Experts of a small language model.
Size: 9 layers, width 224, vocabulary 32000.
Experts: 336 SwiGLU neurons an expert, 1 pick a token, a sigmoid router.
Training: a variant of SOAP for the experts, 462M tokens, 7049 steps.
Below are experts of layer 5 (counted from 0) of a mixture-of-experts language model. Rows are named router (the router's row for the expert), gate (a neuron's input weights, with its number), up (a neuron's input weights, with its number), down (a neuron's output weights, with its number) and show model dimensions 0-111. Each number is 500 + 50 x the weight over its row's rms, rounded and kept within 0 to 999. Numbers have three digits each.
After each expert's rows: "mostly gets" lists some tokens that are sent to it at least half of the time; "comes before" lists some tokens at least twice as common just after its tokens as in all text. This comes from a sample of Wikipedia text that the model never trained on. Tokens count by the router's weight.

# expert 13
router:484492568455660597483494496550471538497443571524452492471425461560396496543451439568443532576490553501590480433462507454486484484494533553534485541544451485527574359549447562503421506479476592473482440476510437477494570487539506516431568601482501460491456519650525410554485550415491508470521441486579494460477507543489513541564493528460
gate41:547462478502459569501500462633549496506526453514491482587488426509520533610478531522479493430526394439486487467480503506447585489411563484502489596501466476526544504469481405513445450589437479507560507553430538503467389444572502502502570489583526554578475537585446461449496557429468526394518491558360503513485562501541407514549607525490
up41:483553571538451483431458470491494565473619476527446512502468489453489471537484484517486381416474467427518477567401498575496465579515510530416448507431491549546404521503520546526519545527459548468459458435503506527568524521463552435562517490506529412635541583410480507419427451495506553450448462496534420409484513492427534464524528429449
down41:544398494510421507412516524511423464490514483490532547486536543540538460513481549574560485428532558472536488556432426565522545468470462520527527433557539492457510494535518457493556412456498332588492587427550480466500486516517591460554498495561518603475544523469470604584488542496518623456510438471499503465536534518564509483496556543417
gate42:602558532438517458454513471491500547481474498523525465493480433490566445542424498508377468451442511460434549466499512589503545695596492492527416547454488584508497530502411492491486439486472459438501467560489585544465453444619412419554516587437520459470509460577451537464552510467524538432405426450480495461515437463542444500509515509593
up42:588464569523424438471515460502405477471516471588445439493455481484497431462445471394508607555523513460550533453465512513444572490468463553497501521546384467566486528443459511545441468499430472502526505494440522452570440407500548506508522547473514506563570485484576558579527485488533528393439416451480446455505485540452450499432476548480
down42:485552444420566568486488547416525563463481464488517516513546580568508528562483455504453439541407417470497503433568555465462430527459566433505512469429529650584475507397510527482450505511511615605561475476576492478477532509406508507548533513447490453492427516540533532469453426490558562498551602527445504470459542536504541466543483491478
gate43:466520548538506508494488488621431462573510529428515527447510452453525436501522510518519483440550469566573449536554499480571474513711528498476501501529497517536525499449522460544435438558483453414444518503550437498454471472417555502498446522473504499469515480466479524482430584570457506444478487503494486492513337539584474527543566506547
up43:464507506553440519534492480477482539469493595383473452530451519570562526433415429607509393508525476479433477483509519485493525550486529436488519511460535520529525607576551432524515486562445473438452565479430425412530509572492474556540481573428435511468489458588399569491482461433443628486452467486541513493582411522474482475424507487477
down43:527477450518462463568588461534564455552620513506454505525563511425566546434451470582446500500509468497434549538535522511500517601436532571508557545483486466405559582451452461489519447524477520595504522579521543515469516427509499515530560505522563464500493415531481551537643522541466455465617447488514468523520470505471444480479501460510
mostly gets: "),", ",", "\",", " and", " but", " while"
comes before: " the", " and", " he", " which", " but", " it"

# expert 14
router:481550472476493495533458478504522422560547524507534550526438522523351447537535510533502513594418477559466403593540479480548462558540570513552504506500493383487510530532381477516475452586476469452467527544564467529458530461558506525474451583465487399508464517511453502478481396437483576495492409528495497501497611540450547561511453535437
gate41:468471487483505538433527491546524511556505537486559570462451521510502473469466494539483482505476425535555471563573579574488714477478500461562484485548506435554513459547462514571511465554477382506481536495559393553482384578596483423502488487533471547540505528538520542466505473420602429420489483561493576476478534531561416532484427516550
up41:481503496504411485512497485529488461546555584482410522406490481565612610511491503500536465483470505562480486605571508466486528398525540398533388501545453444530533524394433561562462577571545399574529461516523404464539455555510512461537543472490515529519555546484515433437505468450480489459506539521472470476521494459494474499524416568514
down41:495522509458448559436444597560519510633475504501545596497455562561473513480476523446545518597488576583433482590558489499495585513441464535461479546519483534553542552417479456423487414435498522538554454535544515466488494471458451514639513469493466412551542491492544500432483543523433549538557541427580482455479496472551507460505558560494
gate42:527493472455555429521510492458587488485545525474510531467363507433390521513471434436497458545436470485458494494531440545544472685462607500597575384481477446484416468527423539600516430456519507482551503480524391555543592483524583461499460465577477527478533520486510464445464546478538505497501461506537473517532643526401530480606463540532
up42:519439532497465513495461501459489546465505581466472371500551478449476479533523541557563566491439530482590340557442537463560528529432493490544385526488585567490505518526505508574512510510466496624450503538476547403547444479408495414408490522497533432444438494539467512457511402493523489463416541507478518475530494473455546480469546578483
down42:425522483509525535468459507485573510458511469469491482519567468535421459493569503514511496474605519464506445450468533448495486498514506503475483625528537533420553520433491519497511508541424380597532540488495536522499433567408460496540421504531558434394436465515501491432553563529465444482541499504488478455601591516453397529472427515456
gate43:511524467571489470492533559573454419489495456452483525549459494527487491520518496479499536554466534544453474507572513634474577513571528590499570539512435535470518504567512478531424483465575477487449531620500521495473424540540625479519622485426470493540424548420527423480507501485474510571356576433428490592506517528583515443497540514435
up43:578551455510492453486530502624492458524456474412549480482591484584555523507419533512527526548361482463456575453522496471517572486432558537446484603471502537530544504487543422572443437538525421565545467490466534423525409564554466594525373499491535556508481452520478535509451406477523532460503514536536513535567493537508478480544404433550
down43:512425454441604488461538578559467574420537568557545545391493533436511459558495503565520508453550465509532492442481419511533469609435423455551510570513513440494518512623499540551490474417569472479537586606590550576442476500484534520470479508514474532484466490483481519545536435602446554499488496533495526525521487491439514471495526484447
mostly gets: " century", " March", "–19", " early", " year", " (18"
comes before: ",", ".", "th", ")", "–19", " years"

# expert 5
router:492392450490489494472549526488631522522511547545496428515461533457467551462455516495508538469532443499584470495576425506527466520464446516407447471441515429549550463485506495448471374446464552595487501448458503499583541486462536484560549548513536506457453442528439452502429536501565502486507451486510459556567574438403516493604493621532
gate1:551606589559500516581481537434510526402474489489508504562570599461478564538469439420459519566510553485478391530586595433498561504433495553497518517576422458501525396473453462492567530447461478492503501511572466458464473401485494495528475522453522417533488502444510418499524481422489448546498529512453459438441563592497477468437494496504
up1:548550495509495520594479580509515469490502471389425555641441511492606487459534444504456566490567464405514488525497522477469371452481560525482526555396509477493465541501512565438360451501480457495467603481579528526487487497544547472518499542465452532479483470508584463463470522514543565561546514456522539420393527481534460432481488526538
down1:549478549480462449563503554506503508447514445521526467555534576434514487549558517455565556470484459508397486469474512526458507482506465512391496482501539469506463570513485531420496469462436528624546425482558506459574439581415504403538558558479568478566533610499528532535506498495470526528558407529409511438399523571554486468512516458450
gate2:536388620446469394436489555575526429475503502501554613530536528464447480588476446534465414581480516567483610388469482538498478451507542523590562575513486502428481507479522477479447515507538475506525394459441501504521425475538542494524571417555531588520536464489496526559580506487547449544428477511495497555561576338591472482517414469556
up2:564468442453488447518516597545376472504495472449530504539505531496471470504622522563493409597434504544512418434462492492501479410478573481484520510435500515471527544542423572469498467515467539556566387439480422494585485526524526489552491591435493546563532583456450519473516454519428512506551429533498421591464470500519503483488476436572
down2:488455569545441552416488524585508493487506495458567528493433420439532495454458537532494515475497471557494531422561553441444572503562515552563403517483531406445545515563446531528501380549530454482502524585422514583488404519471492470486537540525507442476536601561487568562477491599425432451501498518480468462491521569503456554529518529499
gate3:421464565631512477497551446568503546537576459425479547473570457405517525585492554459386397575476487419397496514456489496456410466499552468480491466373514549507496509599498637499521441601439538552411518444503447462452483445579518505510505458476428533498536467539482496478514511458568532501530391471484481524512534465440477438601486463620
up3:512401599514583511487452506502542473559582517519467542509475443455516471508479480539448514486481549629529432439409533472574535444479400489490400451522486478548544587524471558475520544519456534552414555588464437510533507495525466460528567474497527476496548529482527520551531416448523449547550406429506506591594424419474444457508488529469
down3:534536486561509433540521377481510509454488513506575551471481480510508502522589567404528535510467542461466486483480483464403443449564486443505342578303517506480480474509527476461524500442489435523417522564511423488534498476525488550458491482569525497518506469514471477477455501496550539488509533513486517422471419509453492463481552408493
mostly gets: "In", " during", " between", " after", "On", " with"
comes before: " the", " a", " his", " this", " their", " its"

# expert 11
router:515441519542562429494534528471487471623443515486525531514446502509512497565444524479515548440422566513533449519524533402432497529515595491504453512573542430413462509460439577562516480510542459497390520619568480556510488567527507492472598405524420478455541496586491532440460445385521565442457554466557481639546544454495488519491494519513
gate2:511497587444531464470516503451528587444525563483497561466557522501506427537439501494527580513450452492481439501502551481538399488645502498498454411571472405457453561498512496506485557510451520506430459515565465508489554541500446544566538461558455495500549589508444520482504485495513471455481506601557477601542586561616465545455457528531
up2:488459574575445585554430501482505546504476491449497529543558444568511570500498522485514494460500524566435476437476411438449447414540514512526564455520545491518449508504524466444509498430507515445507455456444422439503487461574430471477491527536563502489518574522471544481470504537452439455542536511494485494534414453453563486455437486506
down2:468490481545457543539475494564489483450444479512490503493480504497582545521548492528455558448479464542492635635618495530539486489466450453464434396399557520570515530464435588467503472590515399440546463524523424436491402486595508583505558504494417437531459492415444424558599465481527581448524472549482519471582435476466481466582511542469
gate3:537450517647514549494578540447483535452446504507519507468503460579550513516554466430536491485432561568527492492586503469585632483511548423485497486517542535465566562551455495495512492446554417364497530520473581380460426432538499551529443553462605512540520555457478528387461450509493536525424480535554523494603480542501530481489554530598
up3:481576590454511529454441426466473466526528519481500515574450487550437482502475487531484499517545571460454506446414543499504391462507536499546513567530455424554453399447577548420554486475506557567507483454462440644561554465525576513535454402505527410443448432494517457534444537466540430475544539493514556468426459481485490533556488541359
down3:559607447500552531526549552433477453499465334506453499492437495505417496517452466448501474554498547506520470547538520462460523507452469504447544556482452480538504454531545511496408552479482522456495412514609543432523490516448527519501479512594517531515492489496539505475515528481458483549600505619432531484445424526465489487474515476507
gate4:550594449524725575544575485525550415401497491397490546544505467533432471521465511509475545517557508509535450546522438476577442489464510457478521515615529480499509493473476467554534482492483523503438514576549479432468503479468526482591386592557595541438430521514508530512427507457412506538499524493535525622454481545446499430548452469554
up4:411455487463563485499469438563533540528476514516520561435469490480569547512541552453476529525552480515498487485435530512537544537542520453410520581509503591486460496464503487481433436631446638498564434405442439538591544583475488519503456440465453519505436539530489476524486467499482507548478518520492503460520533528598536559600477662467
down4:445554521512500506592541472519448401546520532521427479531485531551434553390549496495521483617512485419504456510484393548521474447535540574405520442498494478590449422508465472565514548513496480483564416414506443456435542519447565536464451483499491462536503473536539459553524511614395539504517537459533449454501526500466482498421507540504
mostly gets: "==", "\n", "===", " ==", " ===", "===="
comes before: "-", "|", "\n", "==", "The", "==="

# expert 10
router:559431461563445458498505497511570554522467552517572528581413512544474542519434553568495564411475510565495541520574471597479459519547582466494470497509440482402538480459459550414448590456461519495443461551474422542543536485538542495517582564452558496608476505484598539482515567459448521500579554440506451477463513461470380473532529589435
gate21:472466578491506553527497437556449514452445558554529508404487399573483502503444492508505546507490519470496527456468505434435495537504468436603541543549432564470561566476499475486513439518448505470507484489481428556549557540408576539499524535453539406483458483475586526530489645571478531492512455452466492507499576414461498542437526534486
up21:479453477516435539479543443575498428497499565538460408491520491423452582496532500532483554521559487532494482517516519508471493577593594497512446524507408581365547487583495507479521387532460542396498494549413441469504570484454489501562489562487481398471384479447566579499514537574574485426489514507488376499408553467446500508467572510428
down21:497397484529469465441484510506506465467585582485534550543489393437516457460498481535525446518451572479519574462525567453383432499464518469546420553501593547496467583497493456446484540459408465539465550493524503593561510446503452574517461544490537513530524448537483534479507505465512413427470457459448573587501493482567473491486455402532
gate22:516476527479398513537501574502535521519476521543482500494468442487673507541446529482544517445511426504551586467582500528493489563418549522502516485504314570504447569471529524464491533517520533507498485561400467540465489470514491420598449486440530467556451485470529488438529500534497496465596522482532490521462483419542514444506573462494
up22:519437478553417517516561467434500502494498493569553427467445532553515538492456545504464546518488458428527471466559519607521427484506508479498517456546345509494407545495556518448567576495496613502536513537473471477477557475526503450548470623376443477570486470436563505498519504542528456529485513456551453557498561521429490481439590467489
down22:433478503428544532421535547528477506395472583447551517530521460503498514493554442524543515487525433552549423512467425546495471513442464464489508425522503510427513554558554438480513571484532512491511454404596436521406562531420551403449474493433464455429475524444545511520470522451477508437539370525503475553627486491484497510567422522547
gate23:507558518480471503473470408477502481453520558453541546439368625544483706418411495577446495532502526546477567462433463474511498416460575522635411479486438503467469463454510585555519564526516416577393600489478472491544551489474510563522582498478529418525439525488528549441511489490466490493569503464520493528556498536482463617548467455454
up23:485568481460526562508488506521549485480611474426464519511433562543595494541503537494483552501526472512537407500398492512416509550478486522576420547507544470506581439612428498511540467524485483495555620591543498553422560465514575551527477511513601551455451441460488495540488512477567502567480551527509500562546536494502478541468470574505
down23:513468477509520461513493507426423517567416456548548519422581454533557520390534505441461476541437538452473564481580493524497552481500521509462572511512497447487492575525559505529526462537477541487562486444521560527453495473498498565387427488530405470486559549512524638449468536524481466527506453456567483401476460466453457513392553532599
mostly gets: ".", ").", "\".", ".\"", " His", "'"
comes before: "\n", " The", "s", " He", " In", " It"

# expert 4
router:519456474484494469462465534409472495527456471579439420548509559434463456474627481446436532497451519545535524431486416471489479507523498510453518430594526530408426530441526490569589496467460543532404507535587536558373470579455487554530473516526346487463446558514535464523469540515546492411461553522481471551518458499485502466545605611497
gate1:574637531503501578596593508408459350484481484626454531549517547505539457490569492461489516446540439561532533541541489466573489565526499462437496555467512429417587486477575493584555586483496452508462536466556486582507480442536519352512458539615522500453525527481533610584477544439526511482486537507464510443562535570467466515513537511485
up1:508505522479544544397502475439467355462514437470414591428603395543516412491591459507533500526514488471539538456478439498495511552562532507566540418511508480424468535509517503517512478424467556531487496400439493495461419444495429515538524487565511492470492513523504599518487514532513525446551498411532428422501527501513577471616438519530
down1:488515487598462483443577435573459523406546490567584485441571523509481501510509486502445455525509522595492390501539535448419416518435444509482583484463515494525541488520516519494467511592440450529540513518431514507563571566483432496513519518467550415605632457465476475472462523527552465490473518413532526605612510515393455481537511590583
gate2:515498632465519473569495425590522554466511471448484414465514475577508572440481552491455461521461620517499528455450450526444520496422549535485487478411450522549567484551485498514472569498531610539449442481548518576452442522549537392529522437487497528491506459360547520415475520496573473469500461518422549541574450546353490431529488617513
up2:470497379458463509556471508408473536485423450504522471533569521540448546483474477557377427507463594494549493439529482393539486555391462530551531514436471495562450425489454592434499534481421497487445404467488530575494512533510466442483497507475550390499417442428422501460494478530614450567468538538484500530538529531486597455540475625473
down2:581523466508529496561487489354516493519527542554600448468549588494597566594525584544493532562479473595466445439543499452561489581468528545489446459491455538579426561481535525476549484514458462484543482482563482530449436494527532503583486575578573494434490576462491456643484535425493442485400509491490563515450405426504577467496467513649
gate3:496559434569545467529503447513556483486431522517530488550457472485465507476519447484449544559450532477543513468378432491443496510522482509524566459450552503464539463528506532441487608549518543479419510456471488398456509454369457509395425485544510441481506481569519579456577346560500446427448533483512507429523494511498505481441575496565
up3:458487514486516643481532447516544478499582462467522492485401528603489545453527526453534492414485479485482544523489529432453503440521533540498522472589442472508494531506519441448531429527472477526563559582499453475491541492567506537537553551496448511567513419483485435586529498440505501584541496505531496479416533474479492456546452469525
down3:486553411535561504520596488567549477594515460517486512537431579444492538501457472507564565587459472515481501600522482490498451537516558463534582440554493512439504472499540532448547459565475571476513491493549609597416472450500486485542459562474471534522552582507427500573575520502416509495517560511494449507441480543562542467456510598457
mostly gets: " Preced", " Succeed", " Coordinates", " Genus", " Born", " Location"
comes before: ":", " •", " by", " /", "ed", " Born"

# expert 2
router:457490503464515462558511516485545431579568491512478520475495593468525601494483508501494515636536537518497541504524510503501494433455553486566509455496512487479602457476493539516537466548459436417515509446565433509481535452566537454538457437438424416502451467537489496486449470485535468553498560398412522458523511529493329538529585412506
gate10:497464519583537566523589483502640462464440427543417448443473481485539438523552520424568514442494556507490429482535550499453484604485505454491478450554377525608483488507468462509424606460431496486497452490516546406587502490496537476435400570471566464406451444561494505525552540491443400532518537496496525474452500602496487571514472475565
up10:525599508565522446409463392507486427501520427521462468481558442469484510511492454538551458509544555582488591514630543592371571505582402472560467493483463540584485521394552483574455542516550544448444474583399619463477568513505547520509429531505441444530443581523485551423459478547533524538518469523474480494547513507535509525516486469509
down10:430455598480409467411487484499471487459576457398563498531448454629480499519439575506474423481496411556502581516441442509426575417562503572580411475456457544467530509525470462503490516627447507532478606528434476527562385508526555534429424559525626473436542547454505485513506503504460471492498462474554514551592523464590412455564518498528
gate11:513441480463479524483499534466562599461545443505485559495397530525494591468515470452505485432513466530438513506514560474472490483541561482400547524437460537553575554428554500553535528579500475496474449517427465484522467528602444440555389573528642505483516522356498496438566529516422403545554612441578520495495470540496549472523420518487
up11:470388486508480499465504405535493412505509556470508482481458567448543551554525614499502592526434500574453572439579585467490455444468434508455612502500463566466507495501538434520506539536498479480457497483542530429478497541477501535556457480525490405488396461463563477528594467474528498494594529546571368496511535417456482505486390394525
down11:461444513552483473590475586426471452513518610530574500520604514508559450498530477486506456461527418493506538408491461473501526464441591458564580496425527535435424473524488534398507543470481512525445497436430473510574541510423506467497506555589412405535494526481440508570439435482535465448492464529511561529566493510472418423507501470528
gate12:603468526498509450567489529510505478571526433491491578492520577612543532509486516486544514440535570443519569523473498546464517514546560509610458500548561461594504451432459494537480438551484470408457478540447483479611499450465459595434503497521481569557551452454511552569535436427543441454381566453364541575542495503505548473595511419530
up12:423457518539420452478465484475560448546486577467526510475570602552519454566526534443508474456471440428497543495546578513483565509582541553456508453489494503477413518518562521551490463488461409475489490549449552514491460519461432479481505401569530526532439443493541406604503508501412488449433547557513429584506498510597557424435519500397
down12:484599547511559555581524520484564546538541603474509492559535497637499448514465440506439566521539497488519576383492493545412562635529533403546455476498498447411559511477544387453432493456610430413480484522526512442540433501487502475473524486526418512564506544536469548500571489547470563534523515482486509486519457420508451486468516458419
mostly gets: " water", " education", " food", " students", " children", " political"
comes before: ".", ",", " and", "s", " in", " of"

# expert 15
router:515493463412509469485480424507545495527506635522442453547413492527494513537485478477504498513535394420558557470522557499506436561473504549529611486544481515545541485592524498589555482528510484423514501564497391547494518516463523535481492546508444428504477438545548437553412575452566550484494499563504402468538475539512513560567500502459
gate11:408455515375549520469523512411412638580479422521547557514433504487582543457500510569492545514494511507475446455501477435551448538521623477404534455493590500414495539483580406430499483566488470531443500583431520512566560533539493478517473464455520538509405461523519531547547553429502504473471417472549520541497422501516531444523476442486
up11:504444465513456497552468521496496484553553507492531587436500560581615564495501456597487407474544448393507459483480513500420503540557508570516572372554537651451449576526478449422528526533498427439487534587519503536552585538452568457493527480542474588482425384451550545478570539583458542459493513498516586434457528529576536513524508516436
down11:561491480471554381517521566474467549562486463440447509522439499446438480472532502490478500491675434475585547486494416462494528508516427440558567440579530558568480514458415590497554463468538551579453548513714456470527465511397498480412512558554499521503526516455550472528516490495501426508557551547541551566478477502534475533497540526514
gate12:413571401454526474502476530448547458602492588473588514465554576480466479597510477436504447478418549424535355527481591493537480431489476588542572507407505503559510504509543466452526461537484415436556447556516527512516425475536484565398497487588521576508445465477467621514531485463480548433450508445548471515433495515523452541465486429495
up12:571412388463536526509468550440528457512492525535558474500532522471501522496519556508521512514495560491431436510524538449517463516593558515512477523467492497643444377524556454566514550469482479457491436552575494460387458522504488524420413436542432530578517442518477578544505562435567499414467537492496451523506438472443572460465465498432
down12:487488508536572540482497559504437507558439474494534452514548490553498523526479545579560473509430498519575482558481456570452518495400476471461546512532461412498509518450570457421537479539521560462485495520600462585531448504560476532535510515479526466471518482495498600506448488579489453398485532485517426418531439422503581458518535492420
gate13:523480532582517516533528555525512507397594535433403442473504451578541455540450469587491485517520470524445520430543416469501450526496402471473424436487512601633505474560422527475430503422526518519456579444474413520570533503545556507476484485556551470547552425381573548477555512540517531451540497549450507546623541572517436458488419489517
up13:378455546633553446554556498463536500446543446511535512481474541493540418443480565463444520574517550520523512400445453530547470514526471448466565559504441503456484481424456505532486555410470535518514565412435530452422466456403507494454493526534531456552455529463524512541533566471515418536634499500528462482519392492457551547511561491534
down13:539482513491538487523460530489567447488507509552428578422470513432524497450519533467610531522536441519546449570546531577529490464466579445396537569587570431490533607419525502489537583497427489429497518510429524458517534489588474536502615604486521456503528495523515518475514431482575458535515447601573486494524484516600503544544480507493
mostly gets: " was", " made", " used", " named", " won", " became"
comes before: " to", " the", " a", " in", " by", " on"

# expert 12
router:588481453538549432471643522438435526495486506482470543503436549482379493512468526404489449534393443403534582390523541417412540503535526550489534440455492506518509478512523524523432536455501494526503479468537447556508489519546398502524504569389542436574424565596547449548510462471482525491595552516478530571500591499474479513508525538487
gate1:425765444490654542472546489473464523590543484486481529455514477514590513502445512599506568554462515600518494527463518398521591514542459390538546502519531457476521512482468617439492515528511524544456496472545525568405388519523443533517590489431512528466510499500554463496466481452605540567518528493559595493451575511459497500495446458476
up1:490520522434545481452528508470435504561530447497505468524584504470495551514487575499414474457454546607499494507421511481497543440432548463502477439467511535525587471493502560519461469537464523523462491428542461478458465547549491464504477470478497516475546459441482517454400516500569551429501425483595415573448507505470448515526458492472
down1:457553463501508484405473516479483507443537513369562496405505495463505559501499434438514527548409535449464538541563505415553563470506511487492449481516574520440542470476537430446569544515589553560503423489559597585440520589530402501479540493507408440462471504575490499485428529457590523559426431489533474514568519478496498537529474461459
gate2:512515698502594542446418490483605502535504385493535487469532543454418429527501405475410548484471510535542529534488522539527515492455495546501455491490603481556549437537583538524533420485615421564605446505597450472553541469446594583576575476516516531443459560539540471526442412485525529541512466493498402556532547523556497536499455529535
up2:445433469489406521513544482585406531454481477498359496519448492570429516380473558497556470458544537502508501447444535523450515483566574493511522516568464497418467522540505469406436533527422683468475557511433513524488485497610441448464456516484450483536548483494469439483443538515479557488478582493507524427417426477412540511445543478500
down2:445558417519557537485465622494496525511471384587387549544508487440576402443576499537483539553535505557521514474479452465540518441468576509516558507514425386449420479457376542501492471547526449503478466487484549572473550558508494515544486538486523551515565476471583543487509522476545450516517522469465489595440496503527460469524503572553
gate3:513438498628458525506555448474473454495366385589486463577458567534535538484442442533434495509429459405497506526571421495468547494533543523520478600447556553502452475547531504429507515470503540534447500525460425522518520439591504427457518466497581571480491443519559547497552421529393462572512557452457464547389549529425419391477518536432
up3:434486437436518457502550466496542519507458528587564484587547572461506486464551495553478413498481607437554492556539462545417514476433538461467454456416508485554483531434540510503485528528613466593460556445516542491518489510506550464489484445428559566450473497493489539479423468470507430532519537535466454447477546491518578460532486529391
down3:444488555491455478539490516546567619423530479493444548482524515526523484484536584474444441525468548413477558523489504454507568625515451473568454517483491526467456572522490566460585553456430451458505505501570476586472498522565501420508472509540532557503541492485493497556500450548560564475489511554500506474474551529544401447604426527479
mostly gets: " |", " 0;", " 1;", " 2;", " 3;", " 5;"
comes before: " ", "\n", " 0", " 1", " 2", " 3"

# expert 8
router:641416577419464527544558384503559504481502541436523572445481446519552528391544569474470487551403511473536495532587573414400569442523515465524476597486562501419460449543509480494396510596531487495436461515449463452511514579600431484542462507494509492476519459530603506451487508492489537476615515462493457486579538525427490545584450437543
gate41:446500511400467603627495468477558508498496610481496517523436522528541475544475515529567569504502413476530510536466504522433547474512503430609494479503535450459570435431514503528507557537563463505507521469489533510424509554452521477595515526439518579535565480468470529438531510501462432548506456514426573486571437549525409588549487505519
up41:542506513549523469499546517500406587511515541532522498490504512497461539490460440558471447440594404494492498514558472513454520455434540548384438524479487452509502479543484488487471428478551445519529528495499544518526480463531482462512544471469449544515545536566493415478484395479584452453552456514520409473495580478483463557463524447562
down41:544478458469497547562502419394554526469456480467577527464448483540445573507448603582465500453462423494385487388472570458435455428493568457488362589488523502541547449445455626516523569445494507434402502425418495459437557502495481426462468522542398526541494539475489509410437504531499400548392458493510516438533509449502519515439485514454
gate42:411479552532509545540536472511537516434466558534498472476487576528527542551452479564545498498446544537472530546472409476511417642523481538586468572524523491599506583545555464458472493414445553507412546547377524415554617482455440493475438499496552473463369477471493655492489506410565459379488477450486466460535509575468456586468475449486
up42:543488543472562501508451436477477499598481477512536505544593531459604431471432528547550470490472550519506516515447487540470524549491523508491510458479537456491467519454579487487623507499464442462540509447457528552620559429491557481434504504523491590504573529477512496618461567472460538535565450500532460508478494456473581461525587519446
down42:531504515456441529525529495521463444525519388526450500579528506474453492501483531539498420470563520478556492498490545496565522521476551518451494455598444527478559445494575461493538513477427505540415521458520594524579504556485460480489628467580535424540524528458531447472498426568522486559504583550518397455538511474463504463447467364459
gate43:454517568456530526589549543541550517380511446470549418508386496469565468535447509544522439464547561482522495466589567532529438523686529470527531469505428529576520561491454532433509511383536561548512576492477464446493402521421505509440544477500506584474476449455518436455483544432475463577475458461484509570515476497478431514539524474515
up43:530399484460520403626517518491547574457516428506540539404438491453570521530496519502461590476486482465492501518569522479527463514525404498563574501491527509486492440529488535414475455494608453465495427449418509435557474471516492529424519451534481545536519526528439486515493503491524490551525471487513490554464461471445499487531481590579
down43:395541530525493584549444490466559491500540465436506450449458534473573525512544436469585540480536557466562529490502512521563501510558446459419513456516393569502426460492439442481483412435428469521515570464531477574531551527470471411587477562565523542542463540540507525497431482534541558444553570503454432525557507499478483418539391558549
mostly gets: " (0)", "^{2}", " FW", ")", "}", " %"
comes before: " |", "\n", ";", ")", " (", "---|---|---|---|"

# expert 7
router:480522464478514487495488534480436489614442512473384514508571555458497465507527497483591519567471504487506493511567450451501532479519497500522545562418402500525575568548508539484516426495396425523503480542551512522536540485593509474606504511390479534440443522489494509435516439386501529439457573456560537446469567398587561492520594467488
gate10:521534539450510406461547567521736542558498507472523408544495541462484519440469420469457459510492482408537497520538514456521491610525585532545557493545475515536504491489472474461416499548499483531526567472467453529543522475441601504504475511533493643545500492472489542514505576513542502553459523492507401442497494537498546501588492443480
up10:469545548533493534596471522473538532439447554364519439551434487529501594530465442508443497491457525544482444472553420432546584554572640500519500576468473457450455597536416459470495509375460514540585463518495413541478450487494661504531519442586447555564441536489465464521543585421514466548502453574544470468521524491496497437499508534575
down10:474460547452524402571578485558483512456472474509499547512519533578454407545498422481462495446508545451444545477400581470436478482517398529438503540492568582542466471491587461528462507508554457515504450488492402600483493564480524485607506519438577488451505436533539531507501581434480562405566540421468533531460582545543444536483450488598
gate11:499396561537593419517496489462549719506563506462532512487436523559470472507507442482404492623416467447511570457525448375455529484523457466511596642572533463432507476455483526455472520486536427482473570525484459551526481567486453474549471472550527513549440565490539501478553409460592514479562524488602548465491491539492495500466507430454
up11:458467430473518477530471492504414448470467436581511458492439510450519561621562608520545543394475499497474505380504501496550490515461534498439547543455474508583468547441544623464581447485496456544417584554546578453539537445472505545578453528541449487445507453564467546519510489501469550540498562523544486502525438525477501498476447514491
down11:474539507506506404522468502523516523461516451505499525436534523421494464473475548489515518396568464526462513550533431501435443530599559457528515462435462522466473422533481481479531452466596452530447516517443485466478576429530521628468498467436426545451554550443447557480465415417516547381429419474556483471490454529601462534517497502577
gate12:455591591502587513503456445504467514615441490561530457608437564458459504554507611517486520506470425559568522592491483472472534484496534485446516496525456377529503539541453437545428438583467481501520542462423421433540525465582386556570443551490561475569483523557426517456454498490476520539465490493383489523531580516520478518405529514485
up12:440531502589455457505555539456546559459474533502480493529557466534523462528507587507557553402463470459425504432520566463528546515462597449497375502504545539421488552516496510431540563476510465592540570530492551457547370375513508498501477503480539572452469490453428490520511520468462441499535428512510510489464517490439546504488492517581
down12:529557470552493520547504458554549598525418467526560574516550485524556505575529497488418527566565468499522478491423484537465469432510576455475591501554500429429502557447502575516624464484493505565504532506503543495555560430553576550392482487465524561426522437524530559424462561504564427516487416532437494453434405468506494547546544483506
mostly gets: " Institute", " Association", " Museum", " Committee", " Society", " Academy"
comes before: " of", ".", " in", " for", " was", "'"